{
  "num_hidden_layers": 13,
  "d_expert": 320,
  "d_shared_expert": 640,
  "router_score": "softmax",
  "normalize_top_k": false,
  "routed_scale": 6.32,
  "balance_loss": 0.00291,
  "tie_word_embeddings": "early",
  "optimizer": "soap_variant",
  "learning_rate": 0.00344,
  "train_tokens": 297600000
}
Below are experts of layer 5 (counted from 0) of a mixture-of-experts language model. Rows are named router (the router's row for the expert), up (a neuron's input weights, with its number) and show model dimensions 64-127. Each number is 128 + 32 x the weight over its row's rms, rounded and kept within 0 to 255. Numbers have three digits each.
After each expert's rows: "comes after" lists some tokens at least twice as common just before its tokens as in all text. This comes from a sample of Wikipedia text that the model never trained on. Tokens count by the router's weight.

# expert 26
router:105120131122203129113096119109154107126150103128138132128090147080136161111113117164141137158143170095148183099148165157137115132112162141127169142134189147145122098132092111094142116100070164
up0:170125168148176165072171106088137072101177090120133147136152059063128134184147078103097107189147202145149124170154192113133088111140141107134163168060163122120124161143103211111107146127085125
up1:165121059097114127156129159142138111089148132150063150075078126106076137097105127165173169131159146188118153129133126140163174068133143092123147204079074139143163124134134116115103171163104141
up2:110124174079147071121093204142145096117147191098199129133176136150141095113123057221114149152072122121099093123160109071157074114098154151134113183088124095098139164166118128105121110107144164
up3:130109187126071142177127139128115140103104068116144178139155133146119160179084186137033161142056119122127137131093131082143146154138087124159094160105136101154120202161159135191171191174152178
comes after: "the ", "and ", "a ", "an ", "to ", "of "

# expert 3
router:112105147128147162109158147118153062173135124166123110133156169088147116106125112183161139082152109134149143081131158116148115103120126086134137137127177168111166120146036134140174108120093135
up0:153138131094165141132147152046095177148115095133105112081128164111163114126115177115117105092097086120122228145100111155136180139178145072165106055156122181126115118128146150108095141098202047
up1:143101126102153099095163163163094107159128122093112150181114173144122084129113175151136146115164176180135121179154104129074141102141181081146202167121148104135094144049146130122118104108212131
up2:095158119099133119102157118086148095113145107183163154111120152088115142127078068083148114091154133162183138096123105069116109100155195139176096114131175135095174141154105173072133082132093141
up3:127118134098117098074204153143143107180176150074141200075139149164139161194056096108122101075163062125114116125111129108162126147112134075128085140145096099135182079122146112127117112077199150
comes after: "|", ")", "|---|---|---|---|", "|---|---|---|", "|---|---|---|---|---|", ";"

# expert 0
router:160112165114138126104140161136136146130076128094169100103118166079120098101128069115200125152170167090125196074149147144181074116116120080108163126079155170170141086156056125140187122096131141
up0:098130119085139097152135048157158155133134109168085140133180048061136121117130141129127094177117121102125048122131225122179102126097174077080107133136137049103131113177133081158164188142176169
up1:097133126123115139143165070143121072100147113127127145060157114139123168137185132101141121131127124160119135192131155135173066104107201117157121109111183087112150098126159110176134137141101148
up2:123122117113138130083082185182144109137073142100126094113073115154092037149125113109065152113141157200195156131115102097114099096089133106171110088089112133129148155190144115099138095091102154
up3:127143116069072124092126155159159104085145135125118144137125154141110059135163076114149134114123164099129161074106060104153155090132124110208130147078151143126161131178141132135111113093141027
comes after: "\n", "by", "name", "ation", "Kingdom", "Website"

# expert 20
router:164143094152133197083095168126161128072086139147168086131129146106115112096142105137155198169125117116110129098152148145158126115177144114154128151100133207121157129137046098145179099166043140
up0:102192118143044142132123128127179133183107148142093106112119136082138100072089115130168105178092091095151159167084119105191144172150144130152134132072096156150122193124087154090099083138140161
up1:113146075187070106102154194123175095142148063132138121119171134116100076155101129171093145098096185105127151127094103134147079142134074048091093109150115210134160105130116091138135121145064157
up2:096106112148121195128122060160122156142125166159168122093158162130105148079163129084100146212095186138119136127084129120123086176125175151130101124166142112171194144092082160145152086138168054
up3:125146044070124084110110164107172114167158128133116162124135102166125133166077094113146182154118134136092128095184175221198148089133141142116110114160129134125155116152108094207136123111103108
comes after: "| ", "- ", ": ", ", ", "(", "of "

# expert 2
router:158132128121124163135115156111208133087085098169163140120089175115160131078133108143140132162102166143126132121114157176170071124121156094133167081112121172153190093139095099137160151145117161
up0:149116124089109116171142188142128139138120130093114116169139115096203121078082192092148122125099115178124138119156168186139124106156099170090194089090122125165123142135152136104119116078173101
up1:157119089055163150094171150123151108053149115147075142163136079160159151116106138198104165183148101120115116116148155138153155152128157155090119161150182099103152095112108105129143123107098162
up2:111085111141138140204146093136172065146107115139149058148146075107130097107103121185137185107146092173090138088125203168110113154120152068102163145152158129155172103095088164151148129111122173
up3:102120124135114160088134180129168163168143078183158154157157117212130084148185098179163100168122103127123148164111102123105135144114106104087108151147157135130124144130083085093138089140096130
comes after: "| ", "In ", "in ", "1", "on ", "3"

# expert 5
router:160106097117153142100156075133176123121127107111216110100144160086121144102096128147127160158125152143129123081136107160160070090145127103129116180158134150138132121174128123100170103155109144
up0:127162157131138135116147119166140094063155129106151106111057097095148132122104134153107128103054112158172210126131161130122073197133096135110083161133177107106113106137170124118136062147051090
up1:158163104138078153154093137078123168097087120116126138118145162061072116131138134140098158109113159164114153152127165120145080078119164137111107146106079182167162093129105133076159124151103139
up2:115075138194122134111116148171125139139163163150119103080127101097155054096164121149118111145152122103144141122122097080134122093086145104168105182105042107113134122073096117128150134107101149
up3:114110142129157105165148111104118142193096076162174142136180120128070094102087075177144121153114119130121151153090121123095074134123159150177098168139085097111137160179153174142062117145070124
comes after: "| ", "(", "; ", "N ", ": ", "°"

# expert 39
router:199136151167135144132141138180109109172105077155131127129131122106144120149194111142140142122140114126165117073096185185110102133129154126122178103083138144166135098152105121100172132095061110
up0:079088129137096139108086190121143059107154062105162159150114131096119151188152174112107115123118056188135091154097169112106070107133120038111155162110100146085130095120110137116135110128161096
up1:132142139105103117130033120063131081098095145170131167148154184135168124169098108163139143142139135128152082096120152117102116232137141160134130126161183170167119209115137073090178151161127138
up2:126153129117060103168184129122054143116138138054107160105114130151131171119115129133079117097108163105148142096155165081145089180168152127129095129154146148171139128140102068137150140174114169
up3:125077129079182146113154133145131128180135156123146078136180094138151130111117109140141116174096127193117054095149099117094067092138085095104084066138094141133159139159148220124137187204126104
comes after: "N", "V", "C", "M", "m", "c"

# expert 31
router:126141087125150133105137171175180096130125111138160120110119164118161088109133115170136137108164115091142162062089123174131090130136185112129177093082143168102141118201109110120137163114141171
up0:163107127114175112173134168189084126055133159101133172108156187119141041086095113157063156138142080106166150123162064163150159087103078152120095106101141157132140131146097121129115147065149145
up1:049043113157111092100095145123136160099119128141122110129126124055146094122144157134145116159083113155068182100161141175105123045146088167159125135132122101140137161151169110111159073144208105
up2:151190088162155093132149119120145136101076140152096147154099126132118113121171118144156135107166147190143083132155090177094100159129133084132113138150164214150113118118113110131173190157135050
up3:111155160103137164137126093178116056102135150121191163109102129172118068108103135132101172141114106117166212161113101086222134104124143118124142114073165167108101071140139141147169117133152144
comes after: "201", "200", "202", "199", "| ", "–"

# expert 7
router:127136123130191138099123107144218141124073078126166166131138178137153098077130108160148163111193155117134167077159124206164056099132162157157124088058136187093145118177121094109228127150114124
up0:098165126078126176080144119123168155174084111103161100148154183201105116091193113104093192202138137114117089100137132108134164135098124220142163155101087129119094156139216097141150132112076140
up1:110087116120143151140192144125065055109136114148105078139183149071130113083123103083103136165086131154081144127151086136111085123175181080102150122185114122102138165146117156163151165152136059
up2:160100166162124112118145100071035130135194111147048109148130122119141156148137134130115127129145168080145175113160171156113072110114114148131213050093123092132149158076054216128152116163091098
up3:111176132151160100134186163099152109109111095128061189102148104129095119138110134116117138118150168105172122112109110130149107070116152173120175199222164193123074130130167122193108129110101154
comes after: "\n\n", "\n", "M", "F", "B", "C"

# expert 30
router:122126088126141140164145107133131099114162123114153113139091154070108110118137118119133161125176139100140150106134167120166094116153188128084136139062113120122126096130084089160211147166162175
up0:106119135167177230118142096131072069169121121129124110128108153165118135108151086104175122143167191147175153175142188184124145132178122097109134134123088088166116134152106153183095137186156188
up1:130133138143065105083084157145117194145026137145127139203140164148147109092126148160117095134132149118150121106118110101146112151116102167086107113153116117154124075142114073120080130112121138
up2:135135105153145157159119149115119103204171088125136108084157077127130150123054139176164149126177154090109178133133076213141158060137099121157190134074127108078087148119145154152140169165203152
up3:130090096111129089098089129092124137110144126134128076077125113151141083116130095112076178107107217126124105123197115126107118101080134136160166172134074131117163177103104198121093184114147117
comes after: ".", "==", "s", "===", "es", "ed"

# expert 38
router:157086091167175107139165091142153141118154136092174143124132188111142136115165119127194113158118173098160173126128126182152080102169120133067107052111116134163200089150118113147140115108082080
up0:102106135151129152107144138111167086103131076153100096105136143103130134116150114155118121141156112148139161098122092055155111166193163127076146134177135117127112156104167149119130082108133125
up1:112082140100149131084124095114072131149124139091126103165121117113072122150149080129107114129182184104125122131111103162188090023160101143082175087116144146126154170065189111150138106135155134
up2:066141130093159089083121124120103147125090129128148097143099162089088038096164134104131122120138074082143161163114150103107179139123105108091129080132122134126069107154159132111162090068130105
up3:139124108083161086083129118132098072150162049133156099150141132122188136128090120178065135176135049121084100123158161149171122125157138102148176104141153179113156104141134173088137113130176134
comes after: "'", "’", "Women", "of ", "was ", "in "

# expert 35
router:149100126167152147125119102101147059112129123114135127138148156102120073085046106177138115130163193111161152068138120116136103156224133126127134087135188169178127093154085124144139145147065118
up0:109081134121136086170099121141133141094130178185094105165081155168103180126107159130113088135120127127147141153074160079171137126189126136093137116169152103114081127062134131143125095144123105
up1:159115127145164092107144113148123112070150134087173090116142103076108181112213158194149172150122159121138134125108048087125094131140128112085135132130082143111159103115126071127098142147112127
up2:128136103143110140097071148156104057082130142126178112115086109117074086114112120111184158103135085159146180147148130133090117141058088106109154091153120174153103123152087124117150117155099151
up3:126086133103121091160128165147114078121156124143128120128098206094102120113077136135144131098138169125090141115093099098109105134136141155114140157113154183141142108118157152127169151136098153
comes after: "H", "L", "h", "W", "R", "T"

# expert 34
router:159105131116164131099103123136167118088091092139166081088152138089134095084099107177148150148161187046162166087101150178151094129126157113076173101057185165132156142191119117148174191150124129
up0:112111099133162113132136132148174084165175186109117115099120119107147140071153110109124163118025178088129148072130091147061210164111165123139108105108187102142085125143107106204142118169150061
up1:124148153163149133094056097171103109131133144114149124127037091224087147132141166150140171119141178098108113112157125098083246084118111103105116165126143145125091148083131135079153175104157187
up2:080123075082113110143116178134101096119106182175137084086174098096164117151125149159161160145115105135228120158073106130108106110157171123125146210106105097123128136097143120106135152108193196
up3:111120099174159155139113106135145097136126145150155098102197083104225184100102110157158123149160090183121168094091146144112129081119131121098187129055141148120107122142101120106144116127184184
comes after: " ", "0 ", "1 ", "2 ", "3 ", ") "

# expert 28
router:120116108167172138097113160128147170135143089114145141133104148072112056162075109135159146134137115106115171122104135146132077123101132066101128111082168124124133178185093092110141128110117155
up0:137112116167074162132134094103203099119167074111089076149157131116123136129137170130166146187171064167115101171118120075158143165110116161068130116105142091151170116105082113139146100147121133
up1:180169147138124100092140155143122154143124165128111101143136120086132144096108137120099100092145202177136128099070127095110113105110144172151084085110115167219162062191068144120124102100133116
up2:169217123187070128173101105090112189110134163136127106139182115156173093135149157176122147124206153115142049130084114151148174109121073108111146080116113152133144133116141101094099165113169188
up3:162115114155158124148125112081124156104122115126101154141144107148079169111139069174093143137123192128157098116111117173155101172133049136113099137163090098154082173129112106174153050190098145
comes after: "ed ", "ted ", "ated ", "s ", "es ", "ing "

# expert 1
router:136149095136154150146070138155168083141093144102128135097116118106084095097163122184164175139149170082123127042139143140158116127164101115122192144075141160203183112155101117168164118154115164
up0:180110055169108136143089100163085116097120135100047132132111149109211081081205113103090103101153125128151113119090107072146142156149108149093136176113145128178086131159178203108080086157151106
up1:086139125115129155171097156137159142160095183098154155130161153097096097124158145123095151091182144130152120088119084074137076057084138094107097097114105115148078155133205134135194099094146131
up2:126151127183063125125123084138101125162096095107067070138148174140149114090167116175143103086075117137157109106138146132123105126121122121139154165105126104119115142144118125190143138142134170
up3:164124108125129126132117150109144153105142073120136117175143167192103067130135098191164140171101131177171178086112128079104111130160135084162100129145135146154086075114138181141131115110189127
comes after: "of ", ". ", ", ", "to ", "by ", "for "

# expert 22
router:115063117107112195137154078085166131139130113112135125107100111089170150154105086153154171120102174134132152086120150138149101163139168130101140113138094101118155142131063122146155126168066098
up0:110126151150133124151115041135080204071147112160140133158138191168091128145062066111114126098130190067119148117127139111157176086091178115133138125078129138118121126134135099141089103171156078
up1:105084124127129168117101129144121158098120115177143093162083108177084162119141160196152156141162142189106118128154176125136106163104135135116138130113129111210111153122104123157135156091125168
up2:123126115135127106093152085155111152117115156146112138122103070152104174095136126174143152176120103114138152063181131132133126148152146169117140151145044098099100081120129145202192103144110111
up3:128125148135132178121122120103121182172169110072106060127131050135097131188071091079202127122158168068125085130118116178102090117181116139141117146084145192150133152163107101138108074115129136
comes after: "the ", "a ", "The ", "his ", "s ", "and "

# expert 8
router:215162112125152183136110098161140150153101123116165138124141127043116134086147093138183193136117149099132205098086129121106114134110163128120177144099105133136125151133072125119182144084107117
up0:110117131084115121115091141109074103120067100085130112107164110124120101134132111095111129130182167150143140121092188098124150124155154190117075155123116130156130133171080065141136145103148176
up1:101102124116079105165123169171121098114107111119140193081097164201105116110139082142082063129153128085173160177138132182087077092119140135036104097100109087172137090137066124123189109111139152
up2:118157180139200118128143078115144097105168120143163165040046119026135103145131138128140150087094174104132145095140169142128123105148095116145170129094109168156137138159089157198115162125120137
up3:133176184142144135115119110121185148141120108130159146120108117194118077151125102107152139175186159114199142080157115174137144141152070136131100062105081138133033171120119153166076141124123141
comes after: "- ", "the ", "a ", "al ", "==", "s "